{"d_model": 160, "experts_per_token": 8, "d_expert": 64, "d_shared_expert": 0, "activation": "tanh_gelu", "routed_scale": 2.5, "init_std_router": 0.0276, "vocab_size": 2048, "norm_eps": 1e-05, "tie_embeddings": false, "lr": 0.00834, "grad_clip": 2.0, "batch_tokens": 131072, "steps": 3634, "dataset": "wikipedia_en"}
Below are experts of layer 9 (counted from 0) of a mixture-of-experts language model. Rows are named router (the router's row for the expert), up (a neuron's input weights, with its number) and show model dimensions 0-159. Each number is 128 + 32 x the weight over its row's rms, rounded and kept within 0 to 255.
After each expert's rows: a language model's description of what the expert responds to. This comes from a sample of Wikipedia text that the model never trained on.

# expert 42
router [110 168 140  87 116 158 104 108 126 172 143  65 159 106 149 170 131 103  96 103 108 218 158 135 161 132 160 108 173  91 171 180 115 117 124 118 127 113 122 181 159 118 100 113 110 134  57  92 149  97  94 104 114 155  42 199 102 170 153  80 143 118 167 143 106 108 103  34 124 129 128 116 148 113 165 185 133 138  96  96 157 100 181 151  92 110 122 115 154 135 156 104 151 163 168  61 102 101 116 126  91 155 134 117 150  87 131 201 117  68 106 140 164 128 118 113 179 117 179 163 119  84  81 106 222 153  92 160 135 124 121  91  96  97 121 153 110 113 144 131 106 105  86 148 159 142 178 116 146 125  98 124 112 131 166 138 126 129 131 126]
up5 [147 109 161  80 115 113  76 141 131  70 139 131 126 135 127  95 129 141 140 147 189  69 185 138 123 163 122 148  66 120 139 183 130 106 102 120 115 179  95 156  63 101 149 176 166 145 173 126 149 151 113  85 124  45 104 137 117 144 107 101 109 114 124 126  99 160 121 135 125 140 141  90  97 145 148 152 173  64 163 118 156 130 138 115 127 132 116  91 167 122  77 166 232 144 137 115 141 138 152  83 127 140 139 177  76 123  97 120  87 173 164 115 149 108  87 122 114  76  61 130  96 101  88 135 142 108 158 119  93 198 233  73 121 135 115 146 117 118  90 142 115  94  98 160 121  78 106 121 144  92 171 119 135 138 119 104  85 178 112  93]
Description: n, -ing and -ed endings. Word-final pieces n, ing, ed, ling, ning that finish words, such as Government, working, Southern, cooling, plus short prepositions as, for, by.

# expert 6
router [144 112 145 125 163 104 158 192 148 166 143  20 189 108 150 127 190  77 115 143 105 200 139 133 117 177 160 163 200 130 200 110 143 123  94  93 133 131 170 162 150 118 127 105 107 148 138 153 129 156 125 158 125 117 149 163  81 131  80 106 175 136 100 127 133 138 113 122  98 123 136 152 154 121 130 113  79  59 134  87  75 139 131 158  87 120 122 200 128 118 139 131 144 108 160 107 114  68 140 139 126 153  98 103 132  90 126 166 138  77 120 155 181  98  98 102 198 102  95 142 145  95  83 118 183 184 109 179 107 143  90 133 156 121 133 150 115 153  57 144 108 134 106 151  96  95 146 108 122 170 140  91  92  92  99 120 129 207 155 118]
up0 [123 126 115 125 133  87 107 138 152 163  92 117 193 113 138 148 126  94 115 136  92 160 151 109 154 152 107 144 104 166 128 102 147 132 128 115 149 132 154 127 182 152 153  95 155  61  60 161 143 111 148 154  91  99 122 109  85 139  50 121 113 121 190 121 137 123  94 184 144  93 163  83 140 115 170 145 135 167 117 133  64 182 137 136 153 136 139 133 142 167  85  96 100 131 101  94 178  81 159 128 151 111 132  47 185 164 188 157  53 110  68 198 159 114 128 156  93 121 153 160 165  91  75 166 126 156 105 154 114 154  92 134 148 217 115 118 110 126 120  91  81 124 160 164 127 146 131 154 105 156 105 126 192 123  64 129  91 125 157 102]
Description: Film, music and publishing. Words and word pieces about media production and release, such as composer, released, album, award, production, often in film and album articles.

# expert 37
router [109 110 154 105 158 145 142 160 147 204 131  87 143 131 125 104 184 150 105  83 142 159 123 164 126  90 151 118 147 180 136  77 134 131 119 148 118 152 166 156  46 178  89 156 153 155 106 140 144 124 143 149 115  82  75 120 192 137 154 118 165 114 102 153  77 154  51 146 155 120 133 135 103  67 175 150  89 130 101 128 165 177 131 138 101 172  91 137 160 220 124 104  71 140 145  92 186  61 110 137 146 119 160 126  99 104  89 139 116 152 152 165 131 114 103 112 145 136 119 135  96 121 138 128 143  73  86 110 142 104  80 108 154 134 135 177 144  72  88 143  88 146  91 156  67 169 158 162 146 159 189  94  94 110 180 147 113 127 108  76]
up1 [115 150 125  80 130 104 104 146 172  98 181 117 143 149 125 163 149 127 157 128 171 156 101 123  66  56 126 145 135 127  84 111 134 108 136 156  77 126 124 181  81 122 114 156 118 137 131 143 122 165 147 137 157 112  99 135 119 115 128 115  78 148 105 144  64 191 125 161 139  93  85  78  97 110 124  79 149 152  85 104 170  99  50  88 122  93 108 148 161  94 138  94 137 153 140 105 172  81 159 181 114  99 113 107  58  89  92 154 149  45 119 138 191 117 128 194 153  65 103 115 145 102 134 148  95 105 126 124 182 146 105 110 160 105 107 140 136  80 118 135 116 160  55 115  69 146 136  76 125  76 122 116 136 130 182 122 153 140 102  51]
Description: Open-syllable word middles. Consonant-vowel syllables inside or starting words, like la, ra, pa, su, ta, gra: porce-la-in, news-pa-per, su-mmary, Tele-gra-ph.

# expert 61
router [140 147 124 178 122 204 143 110  82 133 143 114 172  95 119 132 153  80  37  63 149 164 146 181 131 144 151 141 122  59 175 125 179 153 116 122 121 154 149  95  66 148 136  87 148 114 131 102 151 131 101 141 122 142 117 162 167 139  97 156 101 148 158 148  84 136 107 115 135 128 177 173 112 106 175 142 108 110 100 131 100 150 133 136 111 109  94 136 149 207 180 173  89 117 144 110 117 143  92 153 152 158 119 117 159 107 170 173 139  72 191 124 160 166 100  61  99  67 104 136 148  82  85  64 140 103 140 168 137  86  95 111 116  95 150 144 137 184 100 129  77 150  84 159 112 101 155 144  98 134 156  73 117 136 150 116 157 141  80  66]
up1 [119 117  81 112 121 187 127 210 141 151 131 135 101  99 158 129 150  54 139 155 103 101 127 102 151  98 143 112 175  78 144 154 181 134 132 104 108  92 161  79 180 106  62 120 170 104 131 153 150 103  70 197 103 155 101 144 117 150 124 100 105 117 166 101 140 139 111  60 102 120 172  72 116 124 145  85 114 122 117 149 118  71 132  77  84 101 121  87 161 133 166  95 172  77 151 165 124 133 123 146 128 165 101 128 167 145 129 132 114 107 165 171  87 126 119 156  90 144  95 152 140 131 126 128  65 140  88 165 146  68 150 168 110 177 101 125 126  94 180 123 182 201  66 125 137 108  96 131 152 145  77 115 176 137 177  67 137 162 116 128]
Description: Passive participles after is/was. Participles and verbs after is, was, are in descriptive text: located, known, used, built, served, include, describe, remain-ed.

# expert 53
router [105 132 216  87 149 153 140 127  90 143 105 130 109 101 147 180 174 110 103 118 173 130 131 183 110 153 133 142 177 130 156 111 142 153 121  91 134  90  99 162 164 166  87 133 117 123 135 142 155  76  93 162 116 107  88 185 163 163 149 101 115 134 135 141 131 136 175  84 143 136 118  72 115 130 100 151 127  74 113 107 137 105 135 165 121 120 170 202 140 169 131 137 105 113 200 141 114  49 124 135 137 158  99  53 154  74 154 133 162 104  82 140 151  80  70  48 106 109  99 119 132 128  89  84 160 219 179 156 128 147 126  95 113 130 111 121  78  91 105  97  74 172 105 157  78 102 151 132 101 128 114 135 130 177 105 160 148 128 106  87]
up0 [152 148 108 144 155 138 151 141 155 124  54 119 160  82 163 156  91 127 155 118 158 198 136 125 136  84  92 158 156 166 127 140 131  97 191 129  99  53 113 118 200  88  81 136  81  59 133 137 104 154 105 128  69 148 141 140 135 143  91 114 161  91 146 158 161 103 113  84 137 141 144 126  98 155 131 141 126  73 130 145 116  95 152  74 107 126 123 163 100  54 151 101 145  91 152 178 146 139 123 162 128 114 113 115 175 116 204 142 123 108  86 177 138 109 151 132 117  92 130 145 123  98  79 128 193 114 104  69 144 172  75 119 157 157  93 113 127 109 150 127  98  69 182 112  71 166  99 140 142 100 130 106 117  98 167 184 133 103  48 154]
Description: Apostrophes, score dashes. Apostrophes as in men's, spaces before units, score pieces like –0, –1, and sports-report fragments like min-utes, La Li-ga.

# expert 2
router [ 90 152 139 114 180 120 127 154 131 100 131  98 147 131 107 153 164  85 115  69 206 147  97 121 149 168 166 161 102 108 148 114 136 126  85  69 190 115 167 105 133 160 124 100  88 153 121 144 136  79 112 133 152 124 155 113 156 171  96 123 163 117  86 154 133 128  51 102  93 150 160 103  71 107 144 132 118 105 116 137 102 180 152 183  78 193 132 156 160 140 195 107 143  93 176 129 183  64 112  97 133 139 152 117 143  79 120 186 177 106 155 157 133 136 137 101 171  96 133 105 118 106 101  92 161 141 151 111 112  95  88 107 140 142 126 200  78  81 122  67 139 158 138 163 147 106 115 140  31 113 159  81  90 117 126 155 136 172  96 116]
up5 [154 139 139 144 102  76 165 110  89 119 124  91 124 113  98 132 197 175 101  57 141 218 171 120 112 199 167 106 107  89  89 114 143 146 155 120 107 152 105 106 158 125  79  87 135 126  99 139 118 117 117  79 139 170  94 111  51 118 109 138  85 100 135 156  44 190  97 158 116 114  88 101  98 113  62  91 177  98 131  94 103 121 114 156 120  90 118 131 109  84 141 119 166 174 144  95 157 177 105 113 144 161 140 153 100 132  70 173 148 109 124  99 149 113  93 115  84 108 119  72 114 151 147 134 162 136 140 123 112 100 112  68 103 176 106 123  93 140  89 141  86 150 119  98  72 120 102  92 140 139 152 116  99  77  53 149 125  98 102 104]
Description: Topic head nouns. Nouns ending a noun phrase after "the", often with plural -s, in media and sports contexts: film, season, game, album, Award(s), region.

# expert 35
router [ 73 156 138 177 142 130 143 180  80 140 110 116 177 147 152  77 130  79 148 101 166 154 137 177 154 159 139 136 148 121 122 137 136 107 124 119 184 152 158 154  83 129 121 138 158 124  54 130 152  88 117 104 118 110  97 162  75 146 117 128 164  96 112 125 141 128 141 107 122 139 140 153 174 153  77  96  73  96 123 120 150 104 143 165  82 113 170 161 123 132 182  69  77  98 107 114 166 108 114 127 109 159 143 147 159  82 125 185 148  74 125 199 174  79 122 161  98 121 199 105 138 114 111  70 143 116 151 152 136 105 113  95 126 123 168 152 112 106  85 180 130 147 185 156  89 211 135 106  74 137 131 131  89  71 166 152  62 181 143  80]
up0 [ 78 132 196 149 129 144 135 151  72  64 103 130  81 132  97 140 115  90 176 122 123  47 142 177 112 156 123  85 151 117 138 121 130 155 135 126 177 114 144 151 202 143 129 158 106 138 108  81 101 127  85 131 129 128  41 134 206  99 116 161  96  92 121 165  96 121  63 163 173 116 151 121 181 137 141 111 115 133 106  82 135 135 210 118 118 132  81 125 122 169  71 102 123 106 105 154 176 178 153 167 176 151 118 122 107 111 200 108 111 101 140 127 125 123 107  65 159  98  88 120 129  99 129 164 130  78 138 130 149 144 109 142 183 149 154 122 136 173 189 159 159 156  97  82 114 113 126 130 134 107 126  69 143 101 127 128 106  85 113  63]
Description: Years in lists. Four-digit years, mostly 2009–2024, and year endings in date ranges and career tables; also od in orth-od-ox.

# expert 52
router [137 147 172 130 144 141 137 110 162 169 127 155 143  65  88 140 146 116 103  74  61 169 115 167 225 238 126 142 123 134 139 111 158 165 123  86  84 146 112 140  47 121  86 122 150 130 122  91 172 117 113 133  98  96 158 139 136 139 153  93 172  89  80 157  74 140  90 126 144 138 184 156 116 170 145 152 130 144 102 154 104 164 169 136  84 153 141 127 182 115 105 128 131 126 118  93 118  85  68  91 125 191  95 118 153 146 112 166 142 111 101 129 159 148 110 138 126  87 125  92 190 125 101 133 138 127  92 189 187  70  98 121 129  94 152 168 156 148 105 134 135 107 103 125  82 170 136 146 136 165 107 124  82 167 177 123 173 109 105  80]
up1 [144 144 142  94 155 130 109 153 125 136 119  72 102  58 110 110 103 201 129  90 101 209 157 149 159 155 114  93 155 129 110 171 141 130  86  84 150 114 101  65 210 143 125 168 128 103 147 133  91 142 106 116 136 179  92 155 111 184 152 128 176 157 169  79 127  71  78  98 126 137 108 116 128 161 165 155 135  52  73 141 117 142 117  65 113 133 159 179 120 108  85 114 114  97 133 116 159 154 172  74  78 122 128 158 137 156 129 118 121  92 125 117 107  94 105 148 151 103  95 105 110 138 104 161 101 147  76 181  95 122  92 124 132  75 129  90  96  65 135  82 134 157  81  90 145 133 135 139 214 148 107 157 118  87  85 133 132 114 105  93]
Description: Mid-word syllables in terms. Middle syllables of rare technical or taxonomic words and foreign names, such as Terminator's min, trachybasalt's ach, Lamiinae's mi.

# expert 47
router [107 115 153 161 203 133 139 186 170 120 148 121 172  60 116 108 116 123 117 151 198 172 169 105 127 140 120 152 156 111 137  56 186 220 140 113 154 143 203 141  60 144 144  91 161 121 153 104 145 138 193 157  92 103 132 140 135 116 117 130 109 100 121 172 152 105 103 142 132 134  96 175 107 112 139 229 112 108 126 115 102 147 173 144  94 131 129 119 126 126  76 143 120 132  98  95 157 101  77 122 175 118  83 108 126  84 180 169 152 123 117 111 147 131  78 101 112 102 102 107 158 129 149  68 144  99 123 137  82 148  89 153 150 121 154 111 131  91 130  84 140 128  85 139  58 149 153  57 112 148  56 100 125 116 137 157 115 149 132  87]
up4 [118  72 110 155 122 119 196 158 153 129 164 114 145 164 144 128 165 172 119 148 152 125 129 140 175 138 119 159 150 125 139 133 124 131 140 131 148 136 115 158 125 155 212 161 181 133 116  74 102 103 151 104 164 143 122 173 191 132 197 109 159 176 146 163  95 156 107 109 131  85 118 115 137  66 160 183 193 151 145 140 110 112 130 156 128 130 159 203 150 157 119 168 139 164 150 153 206 143  69 101 109 117 145 143 103 129 116  73 102 151 139 144 112 149 134 177 107 214 109  96 176  57 149 124 138 100 158 156 174 121 107 194 123 137 139 127 106 183 153 159 156 154 169 163 164 158 162 150  68 157 125  92 158 140 147 167 106 108 192 125]
Description: Subject pronouns. Subject pronouns and relatives starting a clause in biographies, such as he, she, it, who, that, before verbs like was or had.

# expert 20
router [ 77 201  78 111 129 142 149 137 107 151 133 132 114 102 133 181 116 125  82 107 148 151 160 149 188 170 107 119 156 132 100 101 121 135  93  76 106 174 124 144 134 111 127 139 172 169 190 110 162 104 126  95  98 116  94 153 132 112 167 120  80 143 125 160 125 178 120 137 126 164 167  80 158 133 192 129 134 124 112  85 180 174 117  92 138 184 169 117 153 147 138  90  83 112 100 127 127 145  83 143 146 127  86  22 134 123  82 190 169  92 162  86 144  83 109 132 153  97 151  73 129 118  75 133 113 118 102 173  93 133 137 122 158  75 140 197  85 133  90  99 106 131 118 122  89 142 138 138 116 192 118 114 106  69 165 110 148 192 185 112]
up0 [100  85 148 107  62  90 148 105 115 101 135  50 171  52 160 122 157  68  15 117 157 110 170  94 110 160 133  68 140 103 146 108 118 100  76 109  94 119  84  87 104 115 125 114 122 161  77 123  91 122 142 147  86 150  76 140 115 163 157  87  98 133 195 111 194 106 123  98 166 143 107 147 109  99 110  87 179 106  93 145 121 130 156  75 156 106 141 149 170 137 168 108 154 106 123 116 100 152 103 141  98 100 127 130 114 146 124  99 202 108 100 111 114 131 120 145  93 143 126 130 105 161 109 114 169 145 137 176  70 122 137 105 169 101 139 160 118 156  44 134 154 158 169 148 121  98 128 144  99 116  98 127 136 106  92 113 195  82 109  90]
Description: Years and ar pieces. Century digits 19, 18, 20 starting years in dates and ranges (1940, –2019, COVID-19), plus the piece ar in arrived, solar, Department.

# expert 39
router [142 165 191  89 100 164 165 132 166 120 130  79 166 136  87 125 159 102  62  98 151 166 180 141 144 142  94 112 194 108 178 114 163 138 165 135 142  98 141 142 137 105 135  86 135 141  69 133 148 116 124 145  99 133  99  88 144 183 138 127 223 137 103 135 122 147  71 159 130 132 141 133  95 108 121 164 138 141  86 120 131  92 124 136  79 123 183 109 221 147 169 133  90 150  98 129 119  96 111  99 109 168 109  84  98 116 141 128 140  77 191 141 165 153 140  75 156  76  97 166 140 124 135  53 149 111  72 198 108 118 180 152 145  75  89 146 117 125 129 120  81 114 142 124 129 130 171 164 130 103 153  46 114 104 129 155 137 170 108 110]
up5 [149 139 133 187 106 118  92 174 122 177 129 165 134 143  76 100 161 132 108 124 121  66  90 123 154  90 160 137 131 129 195 103  83 182  81 150 137 112 165 118  79  64 117 121 183  96  74 143 111 168 121 141  90 143 159 136 135 138 165 101 129 126 121 177  81 126  95 131 116 130 125 115 119 138  77 108 129 145  85 106 148 170  89 123 150 184 150 112 103 136 143 130 159 148 124 169  94 104  89 145 200 124 135 156 118 133 170 137  88 108 154 142 138 130 108 168 180 132 132 125 150 175 144  77 204 103 131  92 129  94 199 175 135 103 151 203 158 177 132 151 105  54 115 133 169 145 160 148  86 165 167 114 110  68 181 130 108 115 115 200]
Description: Commas and word pieces. Commas in running text, plus word-internal pieces and common verbs or nouns, like me-mo-ir, she-l-ves, voters, features, include.

# expert 49
router [107 157 121 175 163 128 117 153 123 184 118 126 136 142 122  98 123  95 100 115 140  98 207 101 176 140 138 129 126  95 111  92 139  93 129 112 148 115 133 164 122 146  85 102 118 132 104 167 129 139  86 135 161  98  61 152 139 130 115  84 129 110 145 114 121 206  60 153 136 134 113  84 140 100 103 161 123  90 103 133 112 159 133 137 117 110 155 141 119 192 153 108 122 131 141  78 181 137  71 128  75 165 129  76 204 110 122 168 163 107 149 115  93  74  75 147 145 113 194 169 189 103  58 165 168  82 109 144 111 143 158 103 204 125 117 172 124  75 135 149  71 130 105 201 140  73 165 110 108 184 169  73 117 151 143 153 140 122 143 133]
up5 [160 150 149 114 102  86  87 136 149  88 108 132  90 193 111 125 114 154  96  99 142  70  83 122 129 138 102  96 120 135  56  99 155  87 156 157 114 134 146 160 149 165 149 108 106 209 189 107 133 117  64 124  61 111  84  67 104  74 159 185  92 129 125 147 132 155 140 115 176 102  93 129 180 114 118 154  81 141  99 156 130  99 136 163 159 105 159  84 119 166 129  80  89 141 155 130 141 133 170 133 169 119  85 127 155 150 110  94 147 161 113  98 167 181  53 140 104 105  70 100  86 116 105 138 159 125 118 116 149  78  51 112 100 129 178 146  83  68 143  75 128 147 142 139 136 112 176 129 162 123 111 145 120 141 145  81 148 104  94  78]
Description: Personal first names. Common given names and pieces inside names in cast lists, rosters and bios: John, Michael, Mat-the-w, T-on-y, also Dy-na-sty.

# expert 19
router [106 155 143 147 166 164  90 153 131 188 135 113 128 109  78 123 143 138  56 128 159 120 168 122 152 147 158 134 118 106 182 157 136 167 108  97 138 130 171 130  42 105  92 122 150 140 114  38 136 152 117 112 119 100 116 111 141 144 121 134 127  80 134 138  84  77  97 125 153 138 135 217 151 102 153 134 117 121 101 115 152 166 159 135 106 172 139 175 145 172 137  88  72 129 103 104 163 148  97 135 142 161 151 131  97 111 154 137 113 112 127 159 136 126 114 105 196 121 136  65 136 158  95 148 119  99 124 126 173  60 117 107 210  93 204 116 137 139 108 110 136 121  94 133 136 133 171  70  86 128 173 118  87 203 192 157  93  76  62  89]
up1 [117 128 116  62 150 143 111 123 173  77 154 141 157 162 146 175 189 109 172 144 175 161 103 231 169 143 123 157 123 182 129 139 153 171 109 133  80 164 143 112 139 100 122 157 114 132  94  97 169 146 118  81 127 136  96  97  96 104 137 178 143 137 167 102 149 162 171 153 161 107 140 106 100 153 158 121 134 101 176 144 158  74 177 169 122 144 128 126 148 151 163 132  70 133 142 117 101 206  61 239  75 165 148 112 113 149 161 100 158 118 104 113 158 170 114 137 127 109 138 158 108 113 127 178 124 101 171  96 145 120 128 141 148 106 114 169  92 170  96 186 108 167 100 118 184 144 139 124 107 121 157  63 144 122 122  83 121 165 158 119]
Description: Infobox and taxonomy pieces. Colons, bullets, odd bytes and word pieces inside infobox fields and taxonomic classification lists, like Lepid-op-tera, S-qua-mata, Summer (DST):.

# expert 28
router [108 115 161 129 138 157 100 116 109 156 148  83 169 105 177 107 154  71 115 134 115 116 131 164 154 183 109 118 133 112  96 119 141 113  70  84 203 160 148 155 123 130 115 119 138 170  69 111 172  72 135 161 101 137 126 118 163 131 115  97 131 100 113 137 120 144 113  78 152 133 161 125 156  87 203 180 138  56 109  94 144  91 130 166  74 104 116 230 147 109 114  84 151 107 148  63 125  80 144 159 149 133 114  71 161  73 168 196 134  67 155 121 182 140 102  63 153 123 129  86 118  99 123 112 129 146 136 147 150 150 127  90 122  98 176 164  95 134 113 109  94 160 117 150 150  88 178  98 139 152  59 107 159 166 134 125 162 142  98 142]
up9 [148 132  89  95 127 137 128 190 123 148 120 116 116 133 115  79 115  66 164 154 118 125  74 118 148 136 130 131 126 115 157  95 113 112  59 165  56 170 101 107 155 142 142  85 104 119  71 128 154 122 139  91  95 128 148 139  67  81 140 111  51 159 106 123 121 126 148  93 163 164 140 101 128 104 118 111  95 105 166 183 204 102 110 211 112 171 101 111 146 118 134 136 125  62 170  82 149 109 142 126 106 149 135  72 142 154 104 166  98  73  78 145  91 138 104  97 103  97 111 101 151  92 102  91 110 118 101 134 123  79  72 118 124 114 127  92 115 106 137 164 140 116 222 114  99 149 172 137 121 138  62  86  86 142  95 125 215 131 123 118]
Description: Determiners and possessives. Articles, possessives and quantifiers opening a noun phrase, such as the, a, her, their, first, many, new.

# expert 29
router [110 139 141  90 110 109 156 122 150 134 115 118 161 111 184  66 121 132 138 128 124 160 150 128 153 160 173  84 148  93 174 110 150 148 137 105 143 107 161 140 136 166 138 111 179 111 110  73 149 103 158 132 121 113 131 167 147 109 109  96 187 173 185 130  73 143 111  58 135 124 119 149 168  48 156 114 146  84 149 144  72 142 107 154 112 112  93 200 181 136 177  48 154  89 173 100 162  77 121 127 146 102 117 132 184  35 151 183 163 114 141 133 194  80  90 104 164 118 149  86 151 102 111 142 108 135 142 155 121 124 115 147 172  97 131 183 102  58 107 166 101 130 104 147 155 162 176 127  99 101 137 120 120 113 171  99 139 152 175 123]
up0 [185  91 114  63 170  91 182 142  83 152 115 108 102 103 148  58 114 172 143 160 136 109  93 186  55 183  99 114  77 132 142 141 112 166 136 146 161 135 132 175 169  86  83 164 136 160 172 106 115 154 114 122  99 114 148 112 138 139  95 192 156 123 145 162  54 176 172 141 114 109 128  85  98 181 158 151 129 124 168 118 158  97 158 146  95  77 132 121 140 152 136 110  98 127 151 144 181 115 153 108 154 142 138 124 179  56 121 120 124 144 112 152  79 117 100 134 177 141  88 143  85 126 153 143  66 125  98  75  87 141 195 104  94 113 116 177 103 123 148 148 135  58  96 115 118 119 169 111 155 167 110  74 104  98 169 141 116 130 100  94]
Description: Adjective suffix ic. Adjective endings like -ic, -tic, -lic, -ical, -ian, as in ital-ic, econom-ic, Democra-tic, plus nationality words like American, German.

# expert 27
router [122 174 122 109 206 126 100 120 175 200 140  75  72 155 132 149 133  88 117 104 126 155 131 109 139  83 166  84 167 121 125  71 120 138 126 144 110 122 152  79 159 122 124 107 130 114 140 136 164 130 119 116 147  52 120 173 129 168 129 122 169 162 171 177 124 117 119 117 112 170 139 120 113  99 136 139 109 102 133 132 199 175 103 141 126 176 110 138 148 148 140 113 148 144 123 110 179  99 112 138  67 195 134  53 108 132  83 166 176  89 162 172  97 167  97 143 173 113  97 181 217 114  59 111 169 118 156 141 153 112 146 126 127 111 176 115  97 140 138 114 123 113  84 124  55 146 140  93  88 153 127 130  70 127 194 179 114 143  86 115]
up0 [ 87 188 206  80 132 166  80 159 118 123 172 177 169 140 144 132 144 113  84 100 150 141 112 143 141 113 159 125 152 150 102  90  55 119 107 148 161  99 104 138 108 179 153  93 118 165 118 115 199 154 154 128  85  87 130  96 138  77 154 120 114  63 140 176  88 124 111 121 112 126 114  87 105 156  93 147  64 119  94 129 157 136 102 165 144 113  65 113  53 120 122 153 126 124 157 136 143  72 145 126 125 148  98 125  74 164 137 152 131  87 139 165 164 120 124 102 125 152 110 128 206 205 155 124 146 149 120 107 163 151 145 134 126 133 136 102 142 130 116 133 134 102 138  89  94 106 200 116  79  68 190 118 121 127 146 196 130 196 183 162]
Description: Table pipes, consonant pieces. Pipe separators and divider rows in tables, plus short consonant pieces inside words and codes, like Se-c-retary, en-ab-ling, SRB, PAN.

# expert 38
router [119 150 204  95 174 165 115 145 147 137 154 110 215 113  94 104 147 124 105 107 149 139 164 148 156 121 126 108 152 134 209 130 122 134  77 170 125 132 148 146 111  63  67 102 171 151 133 157 128 120 116 110 138  83  90 129 150 132  75 102 129 143 118 206 102 163 132  82 101 126 103 185 101  42 147 114 136  73 100 153 137 110 156 145 114 118 154 109 134 166 111  94  93  58 141 108 132  98  82 150 188  97  49 104 136 101 164 153 193 130 133 110 187 103 181 150 158 134 120  70 128 100 162 135 116 175 160 117 104 156 102 143 148 167 143 127 103 132  61 110 101 178  99 142 163 111 133 121  94 141 111 141 125 151  97 157 113 124 157  71]
up5 [184 163 102  99 136 202 162 157 123 151 139 134 155 116  48 114 140 125 129 103 141 137 128 128  75 122 162 116 121  76  99 159 156 168 111 160  87 126 103 101 146 137 133  81 181 110 128  91 108 146 128 161 100 154 163 120 148 136 118 131 113 189  82 128 113 124 146 112 135 120  77 115  73 148 124 113  96  64 153 125 159 118  92 133  75 126 179  85 163 139  96 140  88  41 167 130 115 113 142 136 189 185 139  86  87 157  36 130 157 105 146 141 122 139 120  80 110 109 102 138 138 103  98  98 147 119 121  25 167 167 162  97 124 141  71 138 130 140  95 106 123 136  77 189 127 176 104 149 141 102 140 150 164  91 154 153  61 129  91 127]
Description: Word-initial w, sp. Word-initial pieces w, W, sp, Sp and opening quotation marks, starting nouns like wing, wounded, witnesses, Speedway.